Experts of a small language model.
Size: 11 layers, width 256, 54.1M parameters.
Below are experts of layer 4 (counted from 0) of a mixture-of-experts language model. Rows are named router (the router's row for the expert), gate (a neuron's input weights, with its number), up (a neuron's input weights, with its number), down (a neuron's output weights, with its number) and show model dimensions 0-255. Each number is 128 + 24 x the weight over its row's rms, rounded and kept within 0 to 255. Numbers have three digits each.
After each expert's rows: a language model's description of what the expert responds to. This comes from a sample of Wikipedia text that the model never trained on.

# expert 50
router:080182160163099136112141111157120136094156122122104081163106134143118098129170128161116109073148142132130131105120090148142096124131110114104129158152135132129090159123172121086100106163170112079134139129098107143118131068108170118132129121117143134133098147091135161166106089155164140136118123156168115121172137112147145147103137112141165118126098135133163163141124123131068118126141145112133151125145150130134110145143118140106144164170088174148124158131130118109088088166167111161139140125141095134122105134143120149140114124169124127131100159152103103126122138126128109106124110118161090163146178083120134148154108116137164136145120090125105148124159116093099154129148155142103119117133113067144149089157136162080095124134097120155119159155116128101142114176139117
gate0:090135154119149104106155096110155170092167130119091167128126152121150151089141102136134147116135107144149121130137093136171137158105108127149114123120129116134150128112150122130114156144129109111066083132115114131149117155124135162141152082139142115147075131091080155159127116136116161127123090071135179080138131132105124130171153171138156149112116132135118150118130128128147142110136134108188142124130135159128145108118122115118168108098087086113115088155147095143106113163176111125146095137146162110154113131133106117138094102121147133135126108171133158096117132138079104148165155113149136137135146108158153167155150097129123137132154122175147114113123117122131110159075099128094149132089133174125131113138065073118149138087110159105111176138108141104153161137099145
up0:130130107125097146157083152141134110162104143141161082149153112107117091117098166110127125164070151125110130117119166090070123115157143137099147126113117129089099096107106118124148129107137167149172180117134157117108144166105103128109112153093131132099180129129171123102128110157154106134124138153120085165125166126134115102092108130135104104176122132134138107167072139135136080135114129141079093113112144118135132140120173128127102099170138182143162163140138158122163141107104128103140137120131151132123116172155112128114193148132127126133128158131151092173151127116168155107120102143117121133109119128098106106069106152159133129170104133109114119147145111134121126120146133129150087108122105091090106129106138144134115099147143097135148104141138168137163116141184106
down0:150134129102143187117118140122160118121160140130113122113128144162062077126143163150130162148131106101140178113111121095130129153088133103140148115104126108142112144109107134089127122133151127120158122170107149117114129125170116111110133074132135103139109110135124150145113100119178135121085144105123108137144095087091149137133118108155115138142102098083163109197125117127120051148149150114138115135104198132136121086143135139154138117135141121113133130079150123114123146171109089123104148132131182114095147129089148139150137150120130107113126107170155123163170134162146115115114137076117105136151127118142113108122100173139125116136100049165117133153186118105152112119129156146130120133133142140136123157123104116096148112130126123129144134138160107144112160092177080
gate1:167120169109119140180095087123168096155128188102146162148128111150135123106132113178125121152154080150155139116133100122140122109110121109132147150150108113149125137126173136188172132111132105125093159142098137096146147127137160097117097116130151107092097119140128091164127131160110108133111110142111124060145155204098123115135118146166103091129136117093136121139136113155132084169118078110134145102108136155091141116104131124149112136095135126143113131176143099100167106156117137109145149174138109099124151141185136134135130118177135115127102126132126105109130112147174116138084167110148154133151141130117172145123125144095093115130085116146118141141090089140106183137082122131108114166118123106131117120117127154105146114118091082134130146136119129164142109112116123
up1:135111153085133126110145100184181176147085148109128155111117116138136120136116119135108143131111145136095107130127122098126137111139118119162180123098122115170121126083117155114152161093182104171150109130106117154130174133137184142124112132148112111100149107113125143153124111194126118149136096111128154130143133160125117161154112183114153114146125143091136144105190131132145096172132097115140100097120112095148126123129143096153122109151102071117112155179126110163118132109141132141128135087110137104146096146106124134121128169133150082126105144119087103116113108136070119167139107132135120116128153154155133087131157149146107094099144125132093129145137108081072084114132120115122130103093137137102172109134146144130105124161161158165146140166124131150171116117103157
down1:127145113112110125103162119118138138156125157139110137121139159149139129115131138154129171134113131105133141088119127093145138086142145133142098154121107158140117108142151121129133109171165091121173137095137130161099149133114142114142123154124106147142141150139129097105121139119112071138144177118114130123107105095089126170163144135113135137166128119147157125160102083073094140116105120149166088126134133092105122121161108121157126106127123172114124129068130114111097157136121096158128116101126163147126104134136122133110143145129114170130142105151134140108117096156105131157107161139125121109068152132181152121128099184099149085081069161124115110135122107114134137119153165146178118151136155122112088113093140116109173148077146118119152167143063153118134168126144205
Description: Later pieces of proper names (Aldob-rand-ini, Dub-u-que), ordinal suffixes th, rd, nd, and table pipe separators.

# expert 21
router:142162111137151098114118121174137162142170086126128105143087101134121131121111204079091099118129090142146111098114129136152074122139105135137147159166154150107084132108118100138091128176146185089133097103104149126133111110128174118124137087115106112146094156100115140106200099120154118154083094152169130115117154109145155149133118137149133102144115105118151163107120137149109110135104118120157135099128134126152144137137130149079126162161119121163161104106098119135119068141125101152144136124131138174125093117141125102128167147097117139133135109131154125145143171106149129102140139108134149152130149104111136152150177138126149162135130137077088130109102126137103145103091171165088158122153150093140133119144070129119113117149136140138111116115143163090127146132121111
gate0:130105175131164160127141175120161141158169116111118121140108123165141109159138140122127150163121138127093095138125144129117118116133137109159155101140114146117131131117154098118138088121107116125137130136115120137097076075083147107125104140116147101128143160127129138159141142117182104133094085190133170118140170142150121125143186097134146141131085138150104105136136104155166122196157116106163152092087135083163155135166152106134105116117125098153158110124125080150148094134150150096135130082153090109120106146119138143128111118098121139119128086092157077122148115163108160126120146141113144109163133102102111152120152122081165132170101111109118166137149111132082131123103101092095118131126120083128125093152161156159122116153131121165117111116159106098133114144122101
up0:172130142180144112140139165174115108133156111148145123122120145167154147112137163187150078127096100141182132156133107118136129107136113146152119158145117120103131128175096092133117124117092089131137112139073130140115126149134136124077186143133143105162121154117115139131100134130131135123139129125127100140079153091145129143139118104140125153155170131126147089129105135137074156141123130111108090101132091089141122162146143152145115124144139073115149137099122125144118109124102122113141121128145107134149137127137102088156109113122152179134128143099082095153134125173126121137120129155165123141144125146105148173144127075117100093112166136105065112153137125183143130109097099131102088145130133106130125071137158095143179135187114122117140118125118086163119116118143080
down0:100148148108135087127162094132167160158149141090115164165099123081111104144131102110086117075134144158150112117117176128155094170153136123110169151131100136137129124099103121112113156074133133158146119142136158085141118105095127088093108159166175148144160113135080124148114157132139113129117152097107149095177180135125166116089142153151093168128132151122098153114135150139124129103116111129123123131135135119135141104150135127132159099122162116098124189104135164110148115115120155164119121132118089154140154129137148120109111106117098114086092107139106125097138129141133144140148141125117147139167131131133136148157147118124087159099081113128104106075114151092114106081120109141145120163134166174130134109142152163100086114120117158108137153128144133123099152073151094
gate1:132110133114128105161138128132139084110164141138112134163145092119151101131119119135079111130130098104122146126136115130170179089137090086144113119148150144137114108135110098117128142175114091163143140081149120153185126109138160121136102133158167133150101163150142125113155099127091158154141166166141151113132139145084087109094150100156111122095103109096127125151127140126144113129113103135106121106132120124148169127125109131135166176107149049117120148107115120114127106108085161149111110114130122109082169141160104103109110141162113132094158131124125165120189123094134079093159177122112123142152134138156137102119139113134120120143143138160175175101140140120088191138137075082126149114132122107149114091133105127144110108183113146118142123145123148117124129136159109
up1:141142135136147114112088132132122136150129157136105159140157171122123138145144126141154143109147134133123064137153111157138132133155134104087114153090091139101121117119126143116142101137124137105094148125134128135148134156096130128144097139089135105153118074122097088100113136123159117151119098067172123103105104126133161153105168175108103167137126133127179151121155096124112060109100123173092126127177150101197101100114140106133154117097132155134099102134174120152161124141145084143105149137148122143105140129168169187103150183124135084139181107115131181137143122186119104121129130122132131137113141092139108143103099151130115147122150136126184106118097170110138120111114113127088106098122126143147111142115133117114129171105149142100118133106133148138121143094102133
down1:148123133110141127179144100125145128114081132189138114166102111094132149147149116105107100140110120118110108171123153124096136128203150106169126136124085135153109109109076093138130158145145131111136160130136131143125109154141150148140075143098099129127155130120087172092124103118161101169096120142123146128143140120098135147127103157121131088145132127113136155125097129139085115087141097096167129120166136120119145123068112107118127097084130143140080115127149098120129116102090131109140148088146135132164142120117169141139148094138151135125153131115120149115098096135064119115192108158138116065159172151154131143118096128171147145113113129125141100120133135140107165165110181132152170141113127097124132104164110129125129127110066135149111140139144111145117146162150143
Description: Common first names like John, David, Peter, Jim; colons after infobox labels like Phylum: or Location:; syllables beginning table cells.

# expert 51
router:118135162136153124102137141116093133156170093094157143173122173152127094141108124129100096141112113116110149151098120096131120141146114160099121115112098153090130073107138133124137123106158156130135172115113150098135059101108177132103162100178120085139083196140127148134155145150117111118127111161111104132122098157108129105181138127152129168129116144183141143136102103147096093128125114107140148111115162117144188145123116149104158137127098130123131108121154103139106111147136132119117130176137129153164065112137189120131147148105098150148088140129099130139129152115097092117123129103131102142117143081103117124147120164122113092136169114109104145127122103152129123117138125151092117172078114080122099117150115153117146107105100102104148101142156160120128138125151148
gate0:176103099110137126144115147163148121146151108136129085180137109149122153122124146186081131100145146165131163087136143111143162104123120133111100169107154097059174086124107077136163140081165116115115118154142129099100107138133102127158152135157127119133140153146128161166162138131124138132107141155102140138122107118151147151116120092129119085116108164155123136079138103116144083143100174119109148153090104128127195139115105119096112074142104137106127154112166090114126112106119116079115135113157168112155091118159105152164116110162111154117146170156139133109141145138146129118110128140171112130118131105145170121124109170166146097147139119135132125155085112102157126103115119121111121122155104134115106101133100130117115131138132070144133123116172083143143140112139122
up0:111076110144108151102122118131138127113129146163179142142095133128138093121154109131201083171171131157086137101151138080119124124157126103110161180129157153145133133140112121060156131142159076162096086141106155116120136118122144109146123163098128110123125097172142161129126102119133072158113160159111089103177127147137141145093108116133113120103136119139158156130121110165142126146139129142154049122145130113109093124149156105148165114152132100126106142098080106132125132063098128119128143135134128124123135112182132144149109139125134166098109162128098126148151144122118110125159141138148096112142175135121152092110126119120164124138199118087108133126141089122148151114130146141133122120122113146125126123153142106135112115135131127143123106107105136121140104058150147
down0:143127185118120103144150147130107126116153159116123105148113140137171157147112090144106161137131161119123175145145103117143093120163121109160091121150112133105099118107158122150125129150101106155125180086096119171122147164122152134092190144153146122127128143141103144096164148102094178153146127088138076126162135134113111140114164144139116190087123157142122129168121140162104101149109104124115169097122171156092123106146114100109126128154126130110141102167156091161114111130120118127142102123132160131089099131106172116141129108103137087139101137143098101084149090133146131138087150109091137126101069135162135135115106125145104106142119093142165090113145095145147088126163121106121152126133125115136158188138152094150145114133133140126167120126105118103133121107084157
gate1:113096146142144158147126136123127139127143129076129125116101151159064097144132120107113143180139117140142104128141166160130140146169127115095112126117152133141139149102095117071106129112176143133113110136101094072132081085114107157103101101122108152135129123125101095133141138150132155077093128095137163138095122147133152166136138085126110131114172127165113134113144143090158082138109118142105196146147122161157151141115113095127129101132125113121138162089133093099124132127154166125111144152125097103101113142140145129136128093181085160141132160105136131103165112126160125142169116146102169164124149110128135125153113144099148133144146122134113136164103072115152169121104109064100138149090120092150109125153092102136144113158122087148140124158133143160107148147148144
up1:165146149125121161142139148147155124132131115123106126135144158144151119109098125117097127135169136131111132110135101176137145135130095115151113111099139139140155120138134133108110143114170127092130102106138122129121149087144139117105130150079127128133150152096089163184124161143116172131087132137126144109129149138112163148139174106106074111151145176121143091110131129108142096116061103096149178078151149159116192153119126098119114149129113151158122148149134142093130136109169133158149109139164164126077110116132178126092098116167097138134124109117092115135123104120137094112144124139106134162137173074141076077121099119127143153080117130155082119115136103141150105123125129063127108154143145124139087150124103099144143119141122106106139103112136147125129133152189092
down1:112202138140090121147142093117120125095152125128132119092148120066164132115120152081119136127125151128135113064082118104124152116100136148116099141106130139170083118129121116125154133164089129125088119192132143177175138113170135130135158123164134131141133154157151081103164103093140129135134115122156143109145132100104118122104120151153165121092117129156134121155146132097108131119134104132110145133111087084182144128139104143163134151136098141126174127106152148105131094135141151136106085109160153092120124124120118095133112134143108150106142129121131114145170103164116164116125168102141160121138140100117116125158146065091145111145099108100122136171105117105118158088084113125100128130169142120157177149134130108105161147122139190097130123116143116137113134135088138
Description: The word to and modals like would, can, may, could, will before a verb; also some pipe separators in tables.

# expert 33
router:158116126160133140149127112134119129109137097172097112161152126156152093147156177120090147127087123149127152128098122142174120114156121131135136152138132153161147129117159145110130121160155127110176127086094130154144147122145172091136130128125120125103093145138117174145153113140138152136094087142154117089104099161113164122129136157107168160120069164091123127137111121127091062185149124113121161129157135129165149109134125132099134097111099169139103120128124103114104125112096109165105104127113135129131114129158120134097131172145150106174119087126124092155153171118151117087131108141143137116090142120088127128128112095116139088165139104129111154137134110097067130113135129130114082132107147129162118070151140135105130123124070186129125138134097119123178143144083141
gate0:145138106109080127117128161168138122138125109119078117122148162114128104102144104168136176126116123096132091140146113147129121096149102125109109141106109165113137147126153125155142116132109142155152129147094118128160132142088170121131099142171122144116095148108127096173153110120114198154129155102144141145108143124136112118148163160088117128158124152164122119099124105164114163130148104162106141123118115133150119140144078150096138109127091143129122085158122086104168113090132146100151114145119115111131141123119155133141155126145192134112110078061115103127109129088089127111137129161159134132154117140106107148142180136101127164139139142110175141092167098140118097137104095121140152105099141120121108103117081112128134142104096154125201099149152151086147131164094160
up0:122094171154131144086163138111144123157113130115112122147109083125119118070138115130118125126130128159102116125091117100110151121167136127118158151101112126090133113179136107102103120143143089132147139129136146090170136108127123100116142137093153109171155129091096115145122131123135119176072104159131138095135162162100136159133127111069176130134144133112143147126144150160122114125120098098163144106092101091139141130133165149148143141106083138160152104132115145112115124125140135143131099127168129158168123138109113096160151102134088106130148121163063125121094155148104102123096099120122149163151162115170132092109089127155138128157120090100153146158125148084166135134161121092108168135152141122156134164121168090113122131124137118194094115143181134154123155134146100
down0:121102126117157148123172117126120146147114103175080148107149146107112108157114141130150160102088123109124165114153137106088107122132142118135150123152085119138123135149130139117108112153135141152153141135169184114113139166173110106121114106114111146112132131180145130068163115193123146117083139120144122133129115132131117137098148152102132132152148141101093154166110109091107086113131096099074111230135141139131125150140127103169112162098164152097106138149096126128106144124148120166179131108109092131089153169166097129173130139074151150131097110149132130115142122151124117091150123135132113097084118130123154163124118131147103135122134127105114147149157134149081128077120153093106108148122097124145134121128148109124115138140096105117145166091128147105101154112137119
gate1:116121155165156130100138137127157110144136134124096079121117137161159121164130193127116079105146144142107124109121143119095137153127128107126157117101147133114143166077106137140166111108099135116127148159083142162101161141140133123120124163169137153158195136089134110163154139116129105112130122116121118157136139127078133134071152140128155159133115117127122144155130176125106112151151139147085085114108152128136140123176158117151112145114120124133086115146130096104101146123132125109134122142116149144134123158122082135125174119146134096119154123133135112164099117139131126137069103101202150119117101076168113147119127094085156139101125110123131116103103161123086148101119123137146146082084150113150123100164089153107128131107119163117074185087131168110133141120112113
up1:148147120111115132145156115148098121192132129132155119120134155105138134113182133113169138111161170152115159145149133137123184084080144085136098113135133141133110143136162115088140148121137110123115158102155122134137146148136101129166155078091131134111085110153092114137128112166110096154118127133113122111133115144140110128129114115106120101154154120161119121150108071138136135105135147107123152148141101085110106157114125107080132139149101142078117139104100152149134119116134121105134120125124152135132173149140083122172091155139091119110071132125110120170116120106177103132114105099178153095143102140064111172142135166143144097118166095169135117118159117131147119131144122096111117133163095083119140176119180178096126118118137108118114104147178137127107123152161138
down1:079117124127120116095132142155129165179127136136117106093098147163104142072149118153129137147161114104122127110159127128119126093125133144126129126105125115133145118144113148138106109139111153157142084123113084103136110156147158102147084144159161159103166140115166140155131137112141147175119129125105139129082076134166134111102145133122139122171096150145076173126138140131138121135134151126162089147140131121143071128143125154126112178099061131147154134109117153156113140123106117101122124164125109169108100081134160142116120143183137114142130159138089135122127142111106138151123133111103130142156130093128127095086125116139116137137120127137168183133113137182120150112083108129110096151156106093124139100168066150143122107083106156128161147131121096133165116147068085
Description: Head nouns ending fixed names, such as World War, World Cup, Olympic Games, plus endings like -idae, -ic, -ence.

# expert 57
router:109095146101147148101125174160137125124187093125140117189118129128107085134118115141117117085131152134138106116116109143148148156149084101092157141145154162082134078103161110107143163115159136099154156114082148134120080107116139131137129102165112114093088130088135126136164112166106136123093131137136110150120082148108107146151145119139159105141095141146125157115090121139123114169146127127159164107164155174120179128137160159114173130145128107130128139138169132121113137133151129162124144149137143140096092134143149115106139132137090120138119121134148135166162130087119119073114129133115099208129154068108164149153166149126151134122143135155113098127109099113116159123099127149121129136117138078092149097150115132113125112105105143100137095187136131141146134139150153
gate0:113177144099133132133185156168102139091162136140122110134114096133084119103074113121141126109112168139109139106132130135110136153105135105110108103108143142113156143101152108168087131161080146113136144135125128144109122116186109130098156146108100117097157128138130123113103162075120110098163123141130132151140110117143168087109097145144094172142108112187119131141133105092124132100119129100095133171152143177152132139103127099102150112143127143152133150159155111133146139150092154181146131140107144111106130145153137089105127132106156161115124100148137125160102127094141135091158110109177161144129071089122111144148094127094128114151127147124121079104122080138142118140120109130096138110132139123172169172121184125139135130114078110133110100138130146130099080157170125
up0:092113098167132144119128117118137143148107145140138134137140158142146116145159147120093165123087095100156138125142129128124111080132134180124095138168110170152128119127156128090101147108155111136140100136107164138137144141129139120128123087141143141157118104108138112129116090143169157141087117139088164123169139076140137116146118111145092121092156119132138106152146127162127084154155156164133105128139126091104101114123174158133134173117106118103115127134121174120085110095149120096126128147148134153137115116073106143108131121174101158149137140120109123096143095160137120117036162163098143063092122165148156090136155130137131139133124095085113110122158149155152142077116109134127119136141105140128119137132104151109115141096165205133153146158099095125119146137104122
down0:146112131138154090117124153149143131150136131151134107121149133110077140157130122101118142134125175146115163117106102143127130095093153109152167108172111129132124134183110154090152170105137143127097113136126129133142123113130146135144100076104131116167152163141123113140124149119160119116119141059132135119098135140145077149141146120132164094095104147086061135138103167128161137111130106120111128133132107120106161116124109143137145148130045100129131152101124134177124109142076136105068099115111165129116099132100107099142158089110123095181147142141160126177096131143145079136164117175153176112109123091154155133137117098128093150147107102136117157133098138127116118120116147114114108124152147137137105121107171130155116105190122134119154167134131114124141155156113163
gate1:178098137120180136160113132111171075145136128127125112121111067122135135166095139105144088114118142113145099129099109096195161127140100131176135130134153118134075156144111147130105081113158156124151146102173145166120126112112126141117145140137166106109157159112138139157135109152129125121116146147111136181121094080078166118127106151116105124140152145168134117162138132139114149142107118165091123144140085129105156122146117100144155138101115137139137109135126129083112137132072164124170127117050147146123137121114149153131119126105105129154136117120137097116128110183125128112060135117117109103134166121125139096116126111123146142143142100136161144150149139094099138114118101161142128186163130130123110134122154085106124115152130103164114092088142126127071108101129128
up1:130103153149095102114153146119122119100118138119096150141166073137171131134161133182169136145150111136129139110150095121133092127143125130091099110127101119130116105137086119158205135112084146133131119130144115133145117102141189157165143130106115116126142142133088128162136103112102103116144179131126151117137112141112104062110126111148111119144153160119144097119153084117136149180128164127134133111094151135123142149169143094127105157177089134083171115147115157128128116113163128125106138124122111131106151101176134153129106129137146165083128105125144145150120059067118117126157137082152114147099102137123089162144125146120164122108154169093138135127134175123113137134163079140146118155097092114110098119096145154133128116165114121128142111130153126157125134160109152
down1:105135116128128149134117127119133086128122090117139137128131139100179139093142099126099164141140092141116136160134132131135110063142174129132091121108134155160160135138187128110094139090142128085111156099148169081140158142144123133096157144101129128166138137136106189092149179136195100137104145139173130130088139116123126144120158154179126071085086158141139132137137076124112141101122146132131113113119141160159166119094138154110110111101144107163106110139129116137123125140138135107115156145079125124167124129137088118158147089125134096146113168119123113157149119141080136141131102138131161125123112116129141100146132063165133141142126142104100160105110120095125137142112142107084134114153165095099150133099117155132089117162107097130115146124106089147157120144153094
Description: Ordinary prepositions in running prose after a verb or noun, such as start for Norway, ratio in, returned by, against, throughout.

# expert 16
router:107133146115142103132137121180135142145131117137113086196100117114124122051107179093133108132140149126137135135085099117200144139128122127094118119161130144100117130142130144119129130145157172093116082103091162116130114119122158137153160104116127078086072141129126120154119133151102131114129113147141122133153086150130130149154135110145130139096094176139104151154140110119141102148141125141149123117163162158187129100117119179122156121106145143088133136148128096117077131118153090129125096125120127125120073168151160160172107141129146122136098087177106124145119126101150104093132157108163083118084151120117143115128153107149106134132121119121103160100101118102099127145115118159118110105108135115099138133141111185102124100093111142124128125153081146170147122154130128
gate1:083111092118120098134121144106111158138144133112125128123121111171085114160139109113089140150116144111137131150157141095098112133122111137149149112076157140095159101166099159109122149181131143114115116141157095126132134116142163169104151110079132073123104145122154142118166113123120129083111077138131130086150180116151100124153159132108108115136159134112074135120173152110165120122122115062136146134102146128159105147132165091141094129139130113138122159152119088086131149122124161149107126076124133134069110148167162130162113153096147145143175139182134140141146145124109121136114130162146144098135143156115132136162123130125102126132148103141139126112145130122100103180132133116129123077099126111076102136125104098102141114119126145159110119151133177187128150133096159
up1:137140098138149123149140183132134112136121118144165111125136153132128135093114127157061106126141127137111160131197149124101116125081096114173088157140133132135147092118111143126117152119105152098112109166090081152143133177119128108124111106103135134103099084105153121146187152113125084139123126093112071145132137149113143136192107131103086089116182129116141095126137134139153098122136098127109134136112187136125161128086130115141131096160162156108166145141154121113110124123100156114107122143119094136123132138150121123133122138117133133115093170125116152103151122103136118133151083124145137114160118115128156158169167137165118076185162113150150130102121118148120097152128172126121134076085122111087113119171126118115133103124114149133107127182134135140135183131131116
down1:125081155151106157089109075115124159174139139150128134128141152144138097155162152153149155158133114147122116140128122154152145114110064184134116108094125136151120138103118122132134178119132151113116155132092143123115119130112109120150162126098106162110155106119133150130105093129162117117071096125137100169082109091122102140125138117126141116142105101189140156154075156149104082152107168136104130087160130129162130114144122143115100089130159135125162094099076143111125132155145102168099165140133116112138102129100137105153107162130111075150093132085163104117144075099106118112106127121118061119172129146106165090135145151148150088161121116144132127102137136141104127130146124148130151148132112142128131143160127154145141160128124138162146109150127099137181115114111145
gate2:097135107120117098146100111106100178107090137080139135119181109099136109156159138137121085141073156110157158099109118137148130156163118083142122072128112124114135146121127125115154092128152117108154136134121133136097116153172118156122106166135143085127140135157158143136145127129077154117154137119170106137143131146134109148105106092098141088124134132143113152139122126110132112131141094101148134146089112153165133102125132091106139161180107145120166127128135140135126146132096142146119110140108135120074156137134175126157098135107104109134116109147099145146125154105089106060142186116153155149120149129107141119107118104085133150152103147117159112116140141131130097168154129142139140174125071131107123118126066139098170118094162119163134138153096175092130147128074156
up2:168105113114148136121135088154090120147111131115177126112177118117148142118132101123128133126122178127104134105167118131102112126135086138111125131092153126139109142131134121134130095102100134133161138137153073107157198111097124112153085159086095141116164122141163110090101116146146145171121120109075098154149099128084111099096138084179130124105133086107168091081119105115132106122127123143105152126135132126131110156169132101151103155129148152085128131134106126125134097155133107135128129202135154155113121134099136120106136139157141161116084094126152097100128119128156165164131109157159134110190077150135104120129131152139160125079125115136123133139091129133162118126102138085163108159130139111124135140112150126153095159128129114133102129128165158111180170108107141
down2:151143074138099153108115109111107114159151131117129112147119136065145133102094140153102144087089139151116119115154178137117153119112150122100142142134096135162171119177146128123092136151125168138130070136170115169147128119105078125167127104101139135174125146146151137141098148082122102133153109119087132100123133110138125148159090138091098163153162117119113152121104132127112101156148108150125153079107097139130133107137129141121150083155148115142123143097097106094148146128102140126148137139134122120150122124147094152106116182114146169106090142129137120122143117067154164087127151090132098156124110144116134188115106155146091114144146133150120157143114145158131079116110133126091133115130159139116143152177116122165121133160142174116132110109143142104121106111202115
Description: Single capital letters or short pieces starting a proper name or initial, like H in Hilgemann, J. A., C. Steinberg.

# expert 9
router:133147180172165084149127125168109153137118100142124120199092103139088116111146143093122092110124117162154162120110120138175116132144146103121089169126160155114134121109164155093120154134162165103109122119079123114141116115109142122145142087152116069073080138125135134142099135168151134116142114129137132154140110125141140156143115144094166107115108167152107148126097140146126113143177148144141112117115134096186116113113143142114160118106083112070139152094110124121082092131142115136163097154134134130111090160146114127160112145133116117153118118141101121166127150111178124091131142137167108143090121129155174132133147102142119127158155120117145154114094115107133139107130124150125129145117146121146175100143123164062137088122102152128144127134089133101108126161142165
gate1:126134135101140175157094150138115124109140151134123178161150139104092116117175120122159081112105157143138157087093124094098133113136159139141128094092118121119140108171095137153158097133117125099116145136081104120176131159173168172135118118158129108093156165127155096137128150177124113094137129136118161112114128183119151103121099128131118123129121118129132156101127103165136128100098148056147106129127102128164124162144158095084134143143121129093102148138131134134114127119142138171136157130126090120117116177132127098149102136161141122145135150131129118148159134121114087108112133167112156131105135146139101138168132102128063067112118143133131115125125111084090106172097095137170094162148137099158144125122149106115165125142147151117143130081144108152114141120182142
up1:135119143133112133127114131125111114130140160151158163148159106144099140137155165112166095114099100136149135113077147093085168095134124137140155092130094129125086153154094103145146104118144112116138125109062151107130107119166134133117184104105173122149126182134113113122125108137124115121133120118132156109172128178118126126116096103126137139171128124134144145120097124163161136146104131084145113142125117080162138174074126092092090138129130134110102177128146171133129130095089142175172164099081077104113159137124114127121133136138156121136146163121090135157156130102159165143118138170157122168067159138137119125138143115144122104174132149131105103115108136138088125132152124154136075124121124126128141116098156119099175143148109152126141101072122138151112124131141133
down1:153103124130157122139144149136159148163116130099128123117126118144150169128133146106147097142104101123149106148173109164125151160137122160171143103141144126103168141169157120146124090104161105111113079128132112075141126113084122169136112146153084106093150122148100147181105140105155065131134178096155170150148116104115181084091098111102097142100139153098117175117139141111144169131128139151117125100133080116113101121119096108130125141119141132132111135095104115151170109102133115105157132160106137146097095122112129116109147109131127129121130130153132157112127093135122137125135097092167152139134121163128151169106164115118152146133130159099154160162106128144158159082088138128130124121109089121136158126144118066145081116128133173117107148118136113158155061140121124
gate2:114122123115127130138152113134112149134156102131117125184099117099137132125168110170112161115106127114122103135112113110153095103124129153138154110104156114102102166129113156192117133128135082119133120098130157112127114140163158134125150126139130163201169144103163138150121093149159170152163129144107149130135165145142090105142177135137141149099116126145139152109105169182159143142111106117119137094113079107137104147123126118076144113080112110137081109078126110116118064094126118122147091119140085124144146157091121160120181160156112112148115120102163133165149157158155109167111142163109167111084107121112159073118143138133131129132105151111130127133145110107138122116094113148125116105128134131156091105106172134134108100099132130137100107074108126132133172105129128
up2:125128143102144134145108120119125110102115117124136154182112153098150128143148086169093152139098147095121115132129126124134108116132126146133156119090154135109116150142112140171134124129088103138094139129139111104123091163134155127121141149161124145197145138125159117121094137153133160132168169134132119146137138144136087094153174119131133128096123134122132104096104159161158121160115083122142117100134080125160111127131133119110104114050146107119085125100143077124150078107125149128163116144130064088141119133107131175116177149148111136179115150077168111162183147137151102153103180136119146108129122131113152103126129117134106139136106129146157126141147104116140138117118090132140125140156126134142069092114143106135109071108166103143110135080094105162123178114132145
down2:097138126140113101084100169121139108114108141129120151110122131106113165126136143123130126109135106113137104161066139109120132123101111124129138136140129129129191131106069096101115166116129104090138147099167186088111135095127202174139146114072127117108150133136087116092108145120114118126104136159123125102121135098120173154096109143131117137158099091132114122102184122131121098106153151171146124147150139139098135130101133146144125133175143125111109088149142145175141147120130123134149147106123157166148097141164081142148095090107160107114143138148131126141179152128103103126121164116134161166106132129168150113121125116147104079121108104132138133121169134184181115136113111129129174128145124146122097155097106118123117120134158138155117164161101180075139113130110133
Description: Single capital letters or short capitalized word-starts beginning a word in tables and lists, e.g. F(ailed), S(eparate), V(aniyambadi); also "see" in cross-references.